Below are experts of layer 4 (counted from 0) of a mixture-of-experts language model. Rows are named router (the router's row for the expert), up (a neuron's input weights, with its number) and show model dimensions 0-159. Each number is 128 + 32 x the weight over its row's rms, rounded and kept within 0 to 255.
Before each expert's rows: "comes after" lists some tokens at least twice as common just before its tokens as in all text. This comes from a sample of Wikipedia text that the model never trained on. Tokens count by the router's weight.

# expert 4
comes after: "\n", ")", "|", " was", "\"", " he"
router [144  99 110 156 141 157 164  85 117 133 175 172 104 158 141 112 122 107 158  85 124 142 114 127 149 154  86  97 110 161  87 139 146 158 155 130 134 132 155  92  64 131 123  95 148 110 107 133 200  71 111 105 192  93 151 120 154 128  75 108 139 122 146 200 103  90 109  94 131 128 158 106 145  88 117  97 122 185 185 131 109  73  94 140 157 176  93  89 204 152 105  62  88 150  87 110 116 144 146 144 120 144 115 122 100  99  37 104 139 138 119 105 136 143  74 154 164  46 132 129  80 214 156  91 157 131 140 161 160 104  62 113 108 129  78 122 103 134 134  98 136 149 105 130 150 157 155 111 107 122 136 140 182 197 155 178 114 146 138 127]
up1 [156 177 154 133 156 108  90 159  78 174 126 149 118 167 104 207  90 118  90  75 126 110 142 155 171 154 187 193 113 113 162 126 225 181 101 155 109 130  86 135  97 117 156 118  96 131 142  94 125 112 198 108 109 120 137 118  88 115 116  67 127 111 121 152  99 189 128 137 113 128 101 148 113 147 124 121 131 156 137 132 149  98 102 107 115 145 124 162 149 102 146 164 125  76  92  51 135 124  88 108 167 120 118 118 109  72 165 138 103 114 116  87 117 166  93  87 159 158 160 147 105  97  83 175 100 130 121 126 129 138 142  42  54  68 110 182 113 109 161 156 118  99 160  67 138 174 132  98 164 123 118 169 166 106 164  98 106 147 144 168]
up2 [146 108 156 141 146 101 114 136 105 158 130 158  89 123 167  88 124  76 116 187 108 140 127 137 107 145 160  95 103  99 231 148  72  93 102 155 200 180 158 173 104 111 178 134 121 155 160 149  98 193  69 120 118 127 130 129 114 143 120 131 108 128 121 105 114 102 166 168 152  66 126 102  92  95 101  47 152 150  95 175 134 132  84 169 122 135 141 121 132 137 138 116 110 129 199 112 112 137 155  84 120 157 155  99 132  95 109 132 135 133 176 107 103 178  95 171 100 150 110 151 178 110  89 104 101 159 158  92 124 151 121 132 117 153 155 126 130 127 211  93 112 146 134  87  70 219 102 164  64 171 129  77 153 108 128  77 112 151 142 111]
up3 [135 108 111  98 161 156 111 130 141 154 133 111 104 111 102 209 156 154 143 138 179 159 107 109 175 101 156 154  89  53 126  77 174 150 145 124 118 158  78 105 147 174 139 161 126 118 136 149  49 162 136 158 107 101 105 110 133 144 144 138 101  89 135 127  74  93 103 147 125 141 183 105 182 103 132 123 122 158 153 154 131 131 127  95 121 103 130 119 142 131 109 205  95 136 121 139 122  74  15  95 139 179  93 131 124 128 221 139 151 153 140 145 130 101  88  90  92 200  99 150  97  93 121 138 130 140  82 177 108  87 101 127 139 127 119 217  95 135 101  69 102 170 128 133  74 140  95 154  82 168  91 147  92 148 136 126 130 119 137 150]
up4 [103 141 145 162 140 165 115 145 106 127 122 111 177 102 119 170  94 120 149 130 121 106 163 139 150 184 136 156 136 177  99 112 179  88 138 136 149 137  96  87 135  91 163 181 137 145 118 120  99 119 130 192 128 138 208 154 168 138 145 147 187 179 124 146  88 106 186 135 119 170 130 175  49 135 129 101 195 134 110 150 122 150 108 125 124 172 155 113 158 156  98 131 154 157  73 122  68 139  91 107 142 152 156 108  55  95 168  93 170 163 136 112  69 185  99 117 114 100  65 135 162 129 104 110 154 176  75  61 144 145  82  77 136 124 121 192 145 126 129 115  91 142  99 113 156 118 108 133 105 150 133 122 211 124  92 145 168 178  79 113]
up5 [157 160 153  99 162 122 132 142 142 118 116  85 115 141 104 145 115  98  98 120 141 141 143 127 141 155 170 140 191 112 186 157 122 148 144 131 115 196 119 131 128 161 172  71 125 154 124 138 140 141 145 149  82  99 212 185  97 189  83 113  79 151 199  69 125 105  96 154  96  71 111 149 119  99 189 132 132  70 119  89 111 130  75 160 193 139 152 178 178 112 107  98 142 130 185 157 112 175 177 145 117 131 120 106  85 129 102 121  88 116 126  90  90  46 102 157 129 156  95 166 138 155 109  89 111 123 160  93 112 124 179  60 156 146 136 114 122  97 174 117 113 112 104 135  79 154  85 150  99 153  84 130 123 164  89 117 126 105 189 110]
up6 [142 152 130 151 171 124  83 155 103  77 136 130 102 131  97 141  94  88 127 129 169 167 192 185 121 132 153 139  74 125  82 168 143 152 107 166 101 129 127 126 117 147 143  49 137 164 135  91  77  85  96 158 166 134 126 117 171 124 194  88 123 101 112  96 128 128 143  66 107 178 201 144 165  33 152  91 183  84 121 185 119 120 159  96 118 127 137 123 161  90 117 122  82 181 168 115 192 119 150 153 132 187  94 104 132 169 143 169 123 140 124 133 129 182 143 178 124 137  83 118 131 129 158 174 141 143 143 130  73 136 130 139 147 126 121 145 151  88 159 146 153  99 133 107 137 117  65 155  88 184 116 112 117 116 156 102  49  91 167 128]
up7 [146 153 146 171 166 131  80 151 125 129 150 132  99  93 107 109  93  72 105 152 122 141 112 111 140  76 125 103  94 146 138 106 160 121  87 116 120  91 101 129 134 125 138 164 140 105 100 137  86  49  92 156 194 123 155 132 165 148 139  92  94 160 105 118 102 116 132  81 110  85 130 139  84  96 144  94 163 107 114 185 166 181 111  29  88 133 160 158 134 135 110 111 146 166 127  93  85 116 147 150 100 135 102 136  89  87 125 100 152 175 148 129 111 137  49 141  67 143 130 142 128 147 103 115 114 147 167 132 153 125  71 102  99  87 219 163 160 193  81 183 151 192 169 113 154 125  78 175 126 159 145 144 167 163 131 196 121 112 166 108]
up8 [ 97  99 113 175 129  86 122 155 120 176 108 172 103 178  87 147  65 121 196 112 198 123 163 176  93 142 116 125 152 129 138 103 112 135 150 190 152 181 116 146 111 188 160 105 157 107 116 135  92 170 116 174 131 140 159 167 175 163 155  97 105 138 162  95 108  61  94 123 153  83  96 139 114 120 130 173 130 104 107 130  77  84  82 136 124 195 106 136 180 119  94 115  73 107 144  91 176 113 110  90 139 152  86  59 124  90  77 147  75 192 157 109 128 131 117 148  89 160 163 161 107 125  68 154  88  96 115 132  96 153 141  61 117 126 154 136 157 113 121 108 109  99  98 104 155  98 128 133  80 167 140 101 183 157  99 140 149 134 101 117]
up9 [119 151 175 163 107 151 108 140  82  82 173 195 200 134 159 155 104  81 162 155 106 149 170  96 116 148 114  88  93 150 107 100  97 131  70 124 143 150 124 130 158 109 131 145 153 123 181 111 105 106 156 135 167  58 184  91  73 139 190 155  95 134 126 118 164 101  94 130 149 126 183 160 142 134 128 110 154 141 138 139 201 211  96  86 132 114  93  98 107 175 142 127  85 170  84 144 130 105 100  72 123  89 120  94 152 173 162  95 124 110 125 133 140 108 121 108 137 131 213 166 130 168 104 109 126 129 122 141 119  65  86 108  79  77 102 169 130  92 138  88  82 136 129  99 186 125 140 161 138  56 150 118 126 156 178 136 133 104 134 109]
up10 [ 96 122 119 143 119 117  97 108  72 112  98 122 104  66  96 201 165 133 116 162 124 115 121 152 150 177 143 132 104 136 112 180 104 125  76 172  93 153  68 114 119 169 102  94 100  96 107  91 125 108 104 175 118 119 168 191 138 146 143 146  83 139 141  69 114 166 173 141  65 120 110 158 102 107 118 134 103  79 181 144 129 138  94 156  78 172 137 143 108 105 158 150 169  53 196 153 132 145 124  80  86 162  68 103 111 162 120 142 128 150 151 155 110 113 153 174 115 177  91 158 199 120  87 152  94 172 163 147 144 140 126 108  90 101 134 152 179 151 151 102 123  89 155  96 124 104  90 190  77 136  93 129 141 136 141 162 188 135 115  66]
up11 [182  92 124 163 174 136 115 123  76 111  72 137 139 160  65 134 108  81  67 176 111 132 145  96 147 149 169 157 109 151 139 142 131 116 165 135 139 128 142 167 194 139 153 126 143 159 112 144  96 158 171 160  38  84 118  87 149 146 146 109 115 105 109  52  96  89 177  89 125 117 170 162 156 178 170 191 117 164 174  90 105 144  84 134  99 118 122  83 170 107 131 151 143 160 134 120 106 114 131 120 165 148 110  89 132 152  54  98 110 112 134 151 168  77 134 125 160 176 158 163 116 119 117  92 142 143 150 152 112  92  66 151 143 143 134 128 118 100 143 123  96 187 144 158 129 113 197 164 167 122 182 160  81 164 119 141 162 109 201 149]
up12 [128  66  85 122 255  76  87  91 143 133 113 140 120 147  75  94 154  66 110 183 119 163  90 116  94 118 141 106  66 145 166 193 173 144  98 153  67 212 111 119 129 121 158 157 122 101 134  74 147 128 150 157 187 113 142 178 113 134 155 133  86 183 103 138 120 163 147 156 120 162 153 123 175  59 176 136 118 122 150 109 109 208  95 155 107 153 134 114 156 149 106 151 122  86 107 119  95 134 152 134 133  99 152 155 117 169 135 148 158 110 113 124 172 107  99 147 158 126 130 155  96 132 115 107  95 170 146 128 102 160 129  81 100 140 155 102 141 165 153 144 168 156 102 100 158  86  74 133 121 110  94  93 127 102 138 147 147 129 148  80]
up13 [167 186 164 126 120 119 116 105  99 130 162 134 189 143  89 130 117 116 198  81 149 131 175 202 158 115 124 171 168 115 168 125 127  75 110 103 146 131 139 134  68 105 176 120 152 153 147 124 147  95 127 145 171  77 170 100  84 103  66 111 136 122 126 116 129 108 154 158 184  89 142  68 168 107 137 140 166 161 210 134 115 194  99  99  89  81  84 122 113 107  44 101 125 103 154 147 110 102 139 137  84 172 173 128 113 118 130  80 107 154 154 129 128  80 147  87 151 152 121 171 190 173  72 198 124 148 137 144 109 134 167  77 109 139 125 126 136 135 134  71  98 148 174 123 152 128 102 129 142 127 119 137 187  96 135 142 155 160 171 141]
up14 [150 124  89 154 157 191 130 127  70 139 150 151 152 173 141 168 189  91 134 134 151 151 178 113 137 136 188  99 172 153 101 107 109 114 137 143 144 123 130 134 160 120 103 140 140 107  75 139 141 116 133 146  39  37 111 152 119 161 140 176 116 159 105 142  94 160 139  71 153 142 138 139  83 149 108 131 128 127 132 179 176 124 124 114 134 174  96 116 121  60 153 171  91  65 183 126  29 145 106 140 116 184  81 116 135 156 157 116 164 127 152 116  86  64 185 134 102 122 137 160 166  96  98  79 113 112  82 105 152 167 131 137 155 145 121 129 162 127  79  80 101 108 103 138 135  79 101 138 110 152 129 104  82 157 133 166 142 108 206 111]
up15 [ 91  57 167 197 102 167 106  98 118  82 133 171 139 173 113 117  89 109 142 196 116 130 121 175 136 203 168 121 170 161 119 127 174 118 137 165 170 120 133 189 173 146 112 104 159 210 121 101 100 106 140 160 142 122 126  59 185 146  45  72  74  78 131 125 178 139 155 160  96  81 105 143 109 166 117 118 140 141  95 105 173 157 149  71 121 113 147 148 106 103 134 121  92 114 149 146 164 100 150 133 132 172 100 140 102 120 138 122 128 133 135 138 124  96 159 115  98 180  91 131 141  73 140 143  96 171 139 139 116 174  97 111 154  99 111  60 167 127 149  93 118 108 139 108  91  91 149 143 146 148  94 132 142  76 190 159 116 179 143 106]
up16 [124 173  94 122 186 153 123 153  92  95 117 116  90  72  86 134 136 149  87 122 147 112  44 139  93 156 106 136  95 109 167 147 104  83 151 179 140 163  64 103 149 128 175 184 145 166 154 103  93 124  90 127  81 146 135 137 187 131  65 146 137 115 111 105 142 160 116 187 100 112 149 176 118 114 164 152 122 111 229 181 157 147  97  96 120 122 109 134  75 146  46 114 124 144 167 148  92 138  94 153  93 103 148 138  74 148 139  85 121 115 108 160  84 166 102 146 160 135 132  99 149 164  72 164 120 161 179 175 134 157  99 155 146 122 137 144 167 100 148 137 137 138 186  87 108 154 134 170  67 108 107 119 141 104 169 107 175 127  89 126]
up17 [103 111 178  76 149 115 117 142 134 122  88 195 143 128  74 135  81 190 131 202 151 124 122 171 129 175 118  87 110 118 142  85 119 127  84 136 170 135 161  56 147 136 136 124  91 121 130 175 102 151  96 161  87 100 112 157 152 115 123 137 101  85 200 103  80 134 126 115 172 234 174 140 189  83 152 179 103 106 183 171 137 162 102 159 124 133 121 117 186 162 116 115 129 160 111 137 140 142  94 120  82 147 125 158 131 184 187  71 161 129  99 122 132  92 109 130 104 103  81 138 150 119  84  95 148 129  85 140 113 139 134  79 161 115 123 111 139 103 111  70 118 107  70  89 107 119  90 143  98 116 131 112  68 153 175 153 125 141 161 145]
up18 [153 132  98 158 189 132  65  96  70 155 123 100 188  80 154 154 101  91 109 121  95 154 135 153 125 105 116  95 105 130 155 121 119 101 118 201 139 149 126 176 136 122 137 107 121 189 127  83  88 131 140 193  83 141 137 146 148 138 115 144  83 115  89 105 121  70 147 127  79 130 171 151  78 101 163 120 118 133 130 134 126 132 139 100  88 147 140 132  87  86 131 152 107 126 114  67 101 116  61  94  94 144 108  52  92 124 193 140 117  87 115 177 142 160 168 163 110 175 103 190 158 123  91  88  94 167 151 131 124 178 111  75 151 132 131  78 143 139 188 162  47 114 115 112  75 162  95 173 118  99 134  79 146 131 130 115 101  69 128 136]
up19 [ 88 147 171 111  81  94  88 209 112 166  68  98 122 175 114 174 103 133 184 107 129 129 136 170 155 117 157 134 143 112 120  73 139 150 143 117 100 148 144  86 127 124  56 127 146 150 135 159 110 166  89 119  72 128  93 174 176 145 142 152  80 182 200 136 156  97 115 172  28  84 173 100 124 143 140 143 131 128 148 146 129 146 126  72 121 142  99 168  80  51 113 136 127  89 161 108 173  78 142 123 126 163 107 138 107  82 176 113 129 149 118 168 146 148 141 102 140 130 179 150 106  81  91 159 116 127 116 130  81 127 115 148 180 149 133 133  91 106 148 156  66 174 128 151  89 140 173 112 144 110  75  85  91 136 153 138 125 171 144 101]
up20 [132 138 137 173 171  98  95 108 160 163  88 106 142 109 118 153 151 148  79 124 171 177 108 122 105 163 133 126 123 146 106 192 124  49  63 171 133 153 105 131  72 120  89  92 161 183 112  92 152 107 112 105 140 134 157 145 116 110 116 126 115 139 156  83  76 157  81 122  50 121 138 136 179 164 189 145 150 115 154  66 114 103 157 127 128 147 132 131 158 198  74 111  98  84 106  83  98 159 160 156 114 143 111 154 149 147 161 171 172 158 119  77  98  98 185 114 162  67  85 145 124 125 123 181  89 135 148 107  78 133  98 141 133  66 131  92 110 143 110 158 148 130 182  87 102  37 122 101 137 114 149 129 145 135 160 144 120 131 180 164]
up21 [ 77  78 168 106 139 124 122 153  68 176 116 161 195 125  75 180 120 178  99 128 152 160 157 114 134 152 109 117 107 132 163 137 133 109  83 157  87 187 119 135 137 118  95 121 136 167 139  95  99 104 114  96 137 110 126 108 131 190  92 145 109  84 120 142  90  71 131 155 124 179  97  87 158 131 111 126 115 111 217 170 115 112 146  72 157  54 115 117  85 131 136 141 117 143 159 102 148  81  95 129 117  97 142 101 106 158 165  81 120 129 150 163 174 148 203 149 135 142 102 125  95 120 114 139 115 115 139 109  44 100  80  87  88 164 116 171 163 123 218 165 144 179 124  63 127 143 134 124  80  95 103 149 110 120 166 124  78 107 115 114]
up22 [111 173 116 184  92 134  80 137  95 121 137 116 118  92 148 197 111  96 112 123 151 178 157 112 130 171 119  99 143 114 125 159  81 106 116 125  73 112 116 108  73 140 178 132 101  52 107 107 149  97 148 131 122 153 134 160 121 150 117 107  99 182  70 126 129 146 174 130  78 143 111  94 147 175 136  52 176  54 118 179 191  88 137 160 123 128 111 118  49 136  98 179 202 127  77 112 138  78 159 161 121  92 117 122 110 101 177 107 174 115 133 108  81 143 107 132 100 125 133 149 121 169 154  88  97 137 153 128  98 117  99 101  92  70 179  99 198 178 102 129 159 165 151 154 145 115 116 136 163 101 149 127 170 103 157 149 126 182 123 131]
up23 [105 155 130 132 148 140 119 123 109 152 150 132 139  84  90  97 179  78 101 128 121 180 199 104 124 136 139  91 124 133 106 109 119 142 119 147 157 136 128 174 119 103 150 111 114 100 119 134  96 113 129 114 119 140 194 156 103 236 148 167  93 154  93 153 128  98 155  52  81 193 139 143 164  60  73  88 101 141 160 162 120 102 115 146 134 145 141 120 144 142  99 201 146 173 155 126  72 112 125 182  64 140 107 148  70 169  66  61 135 167 140 124 123 129 134 138 122  97  74 145 136 134 124  87 148 114 139 146  91 137  88  93 188 129 132 165 170 136 219 141 168  92 149 158 149 149 110 136  95 133  90 129 136 146 166 100 166 161  97 161]
up24 [ 38 113 110 144 156 120 125  90 145 110 167 139 149 119 189 173 162  93 114 124 161 136  80 169 149 180 173  95  62 172 155 163 128 161 126 156 112 158 145 159 162 158 136 145 131 119 104  85 125  93 118 148 104 119 131 116 104  96 108 134 164 131 125 108 129 152 134 167 133 135 139 124 156  76 159  64 159  92 146 122 159  83 114  43 114 144  68 103  74 102 104  96 167 165 121 117  73 142 152 112 104 126  97 146 104 126 174  79  86 119 115 138  85 156 144 129 159 207 129 127 156 138 109 168 140 155 139 150 109 146 104 164 129 143 119 168  92 167 133 199  88  53 122  86 132 163  84 186 144  60 146  93 169 143 153 108 110 146  80  87]
up25 [101  88 106 109 145 158 100 149 126 119 107 205 184 186 106 106 125  72  83 206 122 176 111 110 119 210 123  98 100 114 128  94 118 133 145 176  99 145  73  60 147 114 145 139 183  84 174 147 161 147 106 129 142 173 140 158 167 145  93  66  95 144 122 128  99  98 160  93 121 111 131 219 169 146  93 111 139 206 170 168 196 112  92  96 127 134 122 126  92 168 151  82 144 145 130 100 104  98 116 136 149 174 147 127 132 123  90 119 159  96  91 135  84 106 132 114 144 165  75 135 155 168 131  97 125 163 124 192 114 175 104  75  96 123 173 112 132 136 113 122 124 148 156 114 140 122  87 116 163  83 139 182 139 145 120 140 161 149 110 140]
up26 [ 78 149 207 107 176 132 125 119 107 161 132 149 158 112 118  94 192  87 118 108 110 143  88  41 114 158 122 111 124 106 149 149  69 141 134 120 119 135 125 126 119 142 105 153 158  98 185 113 156 116  69 136 109 174 169 174  87 123  83 213  78 152 157 110  88  83 107 157 151 155 176 164 144  91  71 125 127 147 112 126 148 151  95  94 139 104 116 165 128 122 158 125 162 144 124 150 172 167 125 174  91 141  77  77 149  92  59 177 141  86 101 104 126 196 135 122 109 116 100 153 156 117 144 146 127 144 159 107 124 128  58 104 145 145 138  97 127 149  95 151 135  99 162 155 103 172  85 167 117 193 161 195 127 101 154 103 172 160 123 168]
up27 [ 67 130 139 160 173 136 100 130  95 194 124 145 203  91 136 145 196 120 112  71 121 139  95 102 177 168 133 142 167 130 126 186 140  98  86 129 131 136 111 114  93  93  93 112 157  93 138 100 147  84  93 163  92 142 173 119 148 171  79  83  90  38  71 122 156 148 101  98  50 150 124 129 144 115 113  98 109 180 155 161 119 168 120 149 132  70 153 157 125 115  95 168 126 101  99 167 172 103  97  69 106 153  90 175 115 190 102  86 150 129 139 117 118 122 107 108 162  87 164 144  98 141 132 177  96  96 144  86 132 111  99  86 130 129  96  62 192  95 136 118 152 142 196  94 147 144 113 134 118 146 112 135 143 127 134 154 116 130 140 170]
up28 [139 142 153 188 173 121 114 164  54 181 189 152 173 112 139 164 156  68  88 155 115 148 125 105 170 155 143 106 146  98 142 187 147  77 123 113 126 107  88 130  99 172 120  65  71  94 152 110  94  78 118 143 123  61 144  84 139 162  93 101 142 190 174  99 162 153 111 123  62  98 176 116 104 108  95 111 104 158 143 161 161 180  86 121 127 151 117 133 129  94 120 122 148 127 188 128 144  93 137 104 111 140  99  92 158  93 179 132 132 127 169 148 170 124 107 117 164 141 202 139 138  98 139 109 134 119 106 143 140 131  75  78  44  94 103 133 177 150 122 141 126 139 143 104 108 143  74 169 111 168 110 121 136 119 105 159  87  90  87  72]
up29 [136 123 145 116 115 130 116 172 107 119 152 185 131 124 147 203 133  99 158 136 104 141 168 130 174  89 106  96 110 105 119 137 139 121 114 104 166 114 138  31 140 154 150 117  75 150  97 129 110  94 111 159  99 143  83 124 160 159 186 150  94 202  68 101 133 163 116 161 115  89 125 163 107 108 150 151 125 139 106 104 133 191  61 129 116 186 105 143 117  86 137 172  68 148 118  71 114  86  90  40 108 120  98 125 118 131 124 144 123 142  95 111  73  94 129 102 121 153  79 156 115 124 120 161 100 156 104 158 138 142 122 177 194 103 120 126 158 150 121  73 173 183  75 103 116 198  65 114 141 173 114 149 163 157 175 103 171 121 143 117]
up30 [146  77 158 134 157 143  85 106 106 141 108 149 114 126 114 176 113  97 174 157  61  95 153 166 154 129  95 103  92 114 155 121 111 106 119 150 105 155 159 125 168 220 119 147 109 133 133  82 118 127 127 123  82 175 103 113 140 140 178 156  94 148  64 104 156  61 135 150 155 180 161  97 140 161 173  99 193  63 118 177 101 133 176  73 112  68 138 101  90 167 127 115 127 131 127 103 156  83  61 135 176 149  91  94 166 179 109 135 158 149 150 133 148  81 110 131  92 122 103 135 144 158 189  84 127 108 116 156 112  98 103 129  87 162 133 143 102 164 135 141 130 146 167 104 162  98 196 134  96 109 123  94 153  60 192 118  93  91 134 108]
up31 [144 124 109 171 119 151  86 110 124 144 161 143 160 114  78 126 102 133 147 112 122 190 112 107 154 197 161 147  46 146 142 113 159 168 113 132 110 177 141  89 177 128 121 187 174 152 110  56 130  87 149 141 107  68 127 152 114 181 168 168 100 122  90 112 104 117 117 103 110 111 169 165 123 150 152 104  74 149 198 134 125 172 118  73 137 112 156 121 109 119 154 125  94 104 156 136 159  81 117  94  78 131 133  86 113 151 128 151 112 135 107 163 148 128 144 161  69  99  59 135 183 123 135 112 109 148 143 150 144  96 119 112  96 190 155 127 170  97 179 121  90 127 138  77 135 115  91 185 120  55 114 197 108 170 155 174 145 140 203 121]
up32 [138 200  96 143 166 141 103 123 134 143  90 147 172  76 130 133 168 138 185 138 162 160 138  89 178  69 158 150  79 132 127 118 119 149  99 152 129 122 153 116 127 185 115 135  92  72 140 199  75  82 127 138 155 140 123 126 130 182 153 141 139  89  59 153 103  38 117  88 175 175  93 131 109 121 131 179 116  80 136 111 158  81 135  99  97 153 143 109 130 100 109 123 122 140 156 160 142 161  89 199  75 149 105 116 119 143  86  82 159 145 178 180  90 167 179 131 137 154 110 154 184 123 134 149 140 148 108 117 110 147 152  86 121 168 173 138  63 147 134 143 110 137 122 106  93 128 105 186 145 117 134 160 156 132 123  57  83  85  86 127]
up33 [107  95 171 124 144 123  65 125  92 131 160 109 150 134  97 122 102 163  83 155 105 117  87 102 135 163  81 127 157 127 113 146  77 132 115 195  54 154 121  82 123 152 122 105  91 148 124  86 145 169 115 153 114  71 142 137 124 134  59 112 107 157 147  71 152 135 188 121  71 131 144 181 167 193 116  62 124 196 153 109 123 158 108 153  97  80 153 130 107 136 141 124 116 136 187  81 112 116 147 143 107 125 136 111  90 175 174 143 150 130 107 115 111 178 150 153 175 140 104 135 149 125 212 121 102 145 170 186 109 128  79 149 100  78 128 150 113 127 133 102 120 101 163  80  89  86  84 140 104  78  51 138 114 117 160 197 138 152 114 103]
up34 [185 139 157 135 176 164 112  96 109  75 117 132  92 172 113 164 112 145 132  99 188  91 144 114 150  89 149 140 145 147 145 115 108 161 112 106 114 138 112  35 121 141  76 154  86  95 141  83 140 107  94 156  82 129 154 171 142 165  88 116 136 135 149 113 148 158 141  92  94 134 124 114  62 126 135 119 135  78 138 131 139  86 197 116 124  99 114 121 152 155 119  92  82 122 153 174  97 100 106  99 183 176 110 144  99 159 126 129 123 135 139  94 111 110 198 130 155 112 128 156 178 105 193 107 127  91 155 156  95 164 133 161 157  98 157 121 157 129 133  75 125  88 185  30 114 138  93 157 112  76  94 139 136  80 178 220 166 132  79 133]
up35 [158 188 195 164 129 122 125 151 150 103 206 120 192  93  98 141 124 119 119 190 142 117 175 106  70 117 143 108  84 148 166  89 155  89 154 130 162 144 100 141  72 130 180  99 125 154 194 109 133 165  94 168 103 160 173 113  63 166 125 175 102 132 135 148 104 166 159 144  65 150 135 127 126 115 114  46 147 131 133 102 139 153  58 111 141  65 123 104 119  98 113 131 132 165 115 137 126  70 153  82  82 199 140 120 147  92 138  84 159 149 136 107  85  83 111 108  99 102 137 145 135 143 119 129 106 146 144 137  96 127 143 178 118 108 178 138 137  71 146 123 127 148 134 150 150 134  71  98 157 100  94 112 226 117 169 128 119 121 146 101]
up36 [110 130 206 121  86 146 118  92 130  63  81 151 110 134  83 163  97 138 204 145  93 138 129 140 157 139 173 145 123 142 183 198 112 156 141 165  98 120 103 106 175 106 134 125 154 147 186 123  74 196 124 155  70 131 116 133 103 117 175 129  95  65  97 110 126 127 103 150 143 145 109 145 136 140 141 124 103 115 120 139 137  94 129 148  96 101 113 148 112 109 135 167 117 146 123 115 139  99 100 169 139 161  63 111  58 148 156  66 114 118 186 106 158 172 152 141  81 156  72 151 193 144 105 107 127 110 130 215  61 159 174 135 154 117 117 151 131 138 187 138  94 126 137 121  74 119  62  80  60  88 121 106 148 156 152 125 153 134 126 116]
up37 [113 150 196 151 177 147 106 157  72 170 133 143 139 148  95  81 101  46 145 150 169 177 125 112 138 157 142 124 176 153 160 212 162  70  78 123  96 111  92 150  91 136 151  96 162 137 163 147 100  96 120 137 114 132 116 134 107 123  92 113 129 182 127 169  96 104 111  58  93 152  92 113  50 131 133 148 167 140 197 137 123 163  97 118 139 135 113 130 130  95 156  72 109 144 151 152 133 135 175  71 121 228 117  91  83 159 118 126 128 125 155  96 141 108 118 156  92 160 146 139  97 128  96  99 105 155 143 188 132  85  69  43 125 143 161  89 121 121 174 109 115 126 158 149 162 121  89 144 112 121 143 109  99 148 119 126 120 102  76 105]
up38 [144 169 192 148 151 143 117 193 132 142  93 129 142 126 142 174 130 151 148  72 127 102 132 116 188 113 123 123 160 151  81 102 127 174 153  69 153 149 154 104 114 172 122  66 168  94 108 172 159  94 154 163  86 147 175 104 130 163 119 142 124 117 125 104 105  89 130 161 131 118  92 139  53 180 164 144 102 129 103 137 115  41 146 170 128  13 123 104 114  80 151 135  65  85 203 129 103 155 115 124  93 142  93 115 102 134 111 146 167 142 156 142 169 124 178 120 143 111 140 181 134  94 107  75 124 108 133 168  88 132 144 102 112  82 117 141  95 115 113  71  92 128 157 113  88 129  96 159 144 158 102 127 149  82 162 104 125 113 197 152]
up39 [122 165 136 156 136 104  94 191  60 197  70 169 136 156 137 179 105 115 132 117 132 102 101 114 175 145 174 100 174 150  72 162  89 144 109 171  76 117 125  61 145 151  94 171  87 175  85 114 131 148 166 167 127 111 112 119 123 133 176 128 116 171 106 129 122  97 142  69 146 141 130  93 110 165 166 125 148 141  86 139 168 123  99  81 126 175 162  84 145 106 175  97 160 102  94  87 126 153 108 133 115 196 107 134 171 174 131 155 101 150 128  67  74 110 163  91 137 153 136 118 151 164 145 145  76 123 120 121 141 148  86  32  81 142 157 102 136 109  66 152 113 122 109 138  97 102 101  92 147 134 148 149  82 151 125 169 108 105  69 122]
up40 [ 93 146 129 133 147 117 125 142 127 172 100 105 159 114 105 170 173 137 149 143 140  97  98 133  81 109 159 148  38 113 123 113 169 157 115 145 147 145 136 118 163 152 119 114  98 196  98 113 108 118 117 122 171 142 117 141  35 125 105 120 115  96 115 126 111 181  92 167 175 130 160 213 137  92 169 137 145 110 144 165 155 115 139  62  95  66 100 128  92 159  75 102 115 103 146  87 109 122 131  76 150 154  95 151 106 144 178 118  90 194 135 152 149 168 130 143 183 126 167 127 153 182  99  98 111 115  88 162 101 213 136 129 129 155  83 165 140 132 163  58  82  73 157  87  92 106  82 149 121 139 122 163 113  85 169 176 128  95 123 141]
up41 [131 140 181 126 143 163 105 116  47 125 161 121 158 161 125 100  75 102 171 107 148 108 168 121 201 160 197 140 145 128 100 162  54 141  86 149  77 156 111 121 112 114 173 107  52 144 118 109 126 125 160 104  39 142 112 136 127  96 128 123 109 105 126 166 125 186 135 143 185 146 144 100  57 193 130 150 155 117 127 159 134 130 149 153 107 106 101 134 165 154 118  98 107  91 185 178 190 120 122  69 126 135 100  95 107 156 121 127 134 139 122 102 132 158 140 152 146 155 131 147 160 150 121  76  79 100 148 188 124 124 181 111 107 165 205  82 143  95 121 104 116 114 115 108 171 169 130 144 139 139  68 125  59 174 118  96 144 157 118 133]
up42 [139 123  61 162 174 160 104 117 142 103 114 124 146 176 138 152 149 165  91 135 123 174 114  53 138 168 109 161 123 182 130 146 161 158  58 145 108 135  49 110 139 106 142 158 196 158 134  70 124  92  44  86 131  81  82 147 162 120 104 133 107 120 118  93 141 141 116  70 147 108 116 202 193 129 113 149 132 160 199 103 169 127 148  84 135 122  99 149 114 151 153 103 107 162 115 100 148 154 127 135 117  91  83  97 123 152 136 111 136 124  85 161 116 140 146 122 168 130  91 154 118  88 147 131  90 165 168 116 122 115  90  45 100  88 159  75 126 111 195 164 101 158 184 113 129 124  61 172 113 107 148 175 119 113 129 130 111 132 121  99]
up43 [105 151  97 200 150 128 101 136 150 157 156  69  98 128 160 135 186 182 105 111 145 135 185 154 159 126 107  80 139 134 119 139 120 116 138  99  66 155 111 105  75  83 126  85 105 121  97  85 181  99 143 146  89 129 149 162 106 102 107  95 148 177 159  90 163  58 130 141 141 163 119 135 176  73 141 142 111  95 152 164 135 115 105 153 172 129 174 143  62 107 163 132 184 119 162  71 127 137 165 124 105 133  72 106  91 124 108 211 183 137  74 121  78  78 130 114  87 143 116 146 158 172 129  52 122 141 131 143 146  82  77 130  93 112 102 136 154 129 152 102 134 137 116 119 102 131 137 144 108 127 107 168 120 153 198 119 196 160 112  75]
up44 [124 119 153 144 171 161 102 194  73 163  83 123 161 152 161 136 102  95 128 169 109 173 120 167  92 215 116 119 113 152 128 106 158 117  76 106 182 127 109  83 130 117  72 130 178 119 127  93 112  76 101 164 123 189 151 100  89 180 115 101  99 145 180  96 111 108 158  73  62 127 154 101 154 102 141  73 119 120 129 105 180 107 149 122 128 146 167 120  92 153 144 117 147 147 151  31 107 164 132 135 155  66  99 169 151 146  98 121 182 139 118 146 170 113 123 170 120 167 142 126  97 124 127 182 126 112 114 150 135 142 115 114 127  97 179  86 164 116 162 127 143  89 112 205 106 119 164  87 137  98 101  89 104  82  90 148 148 192 149 119]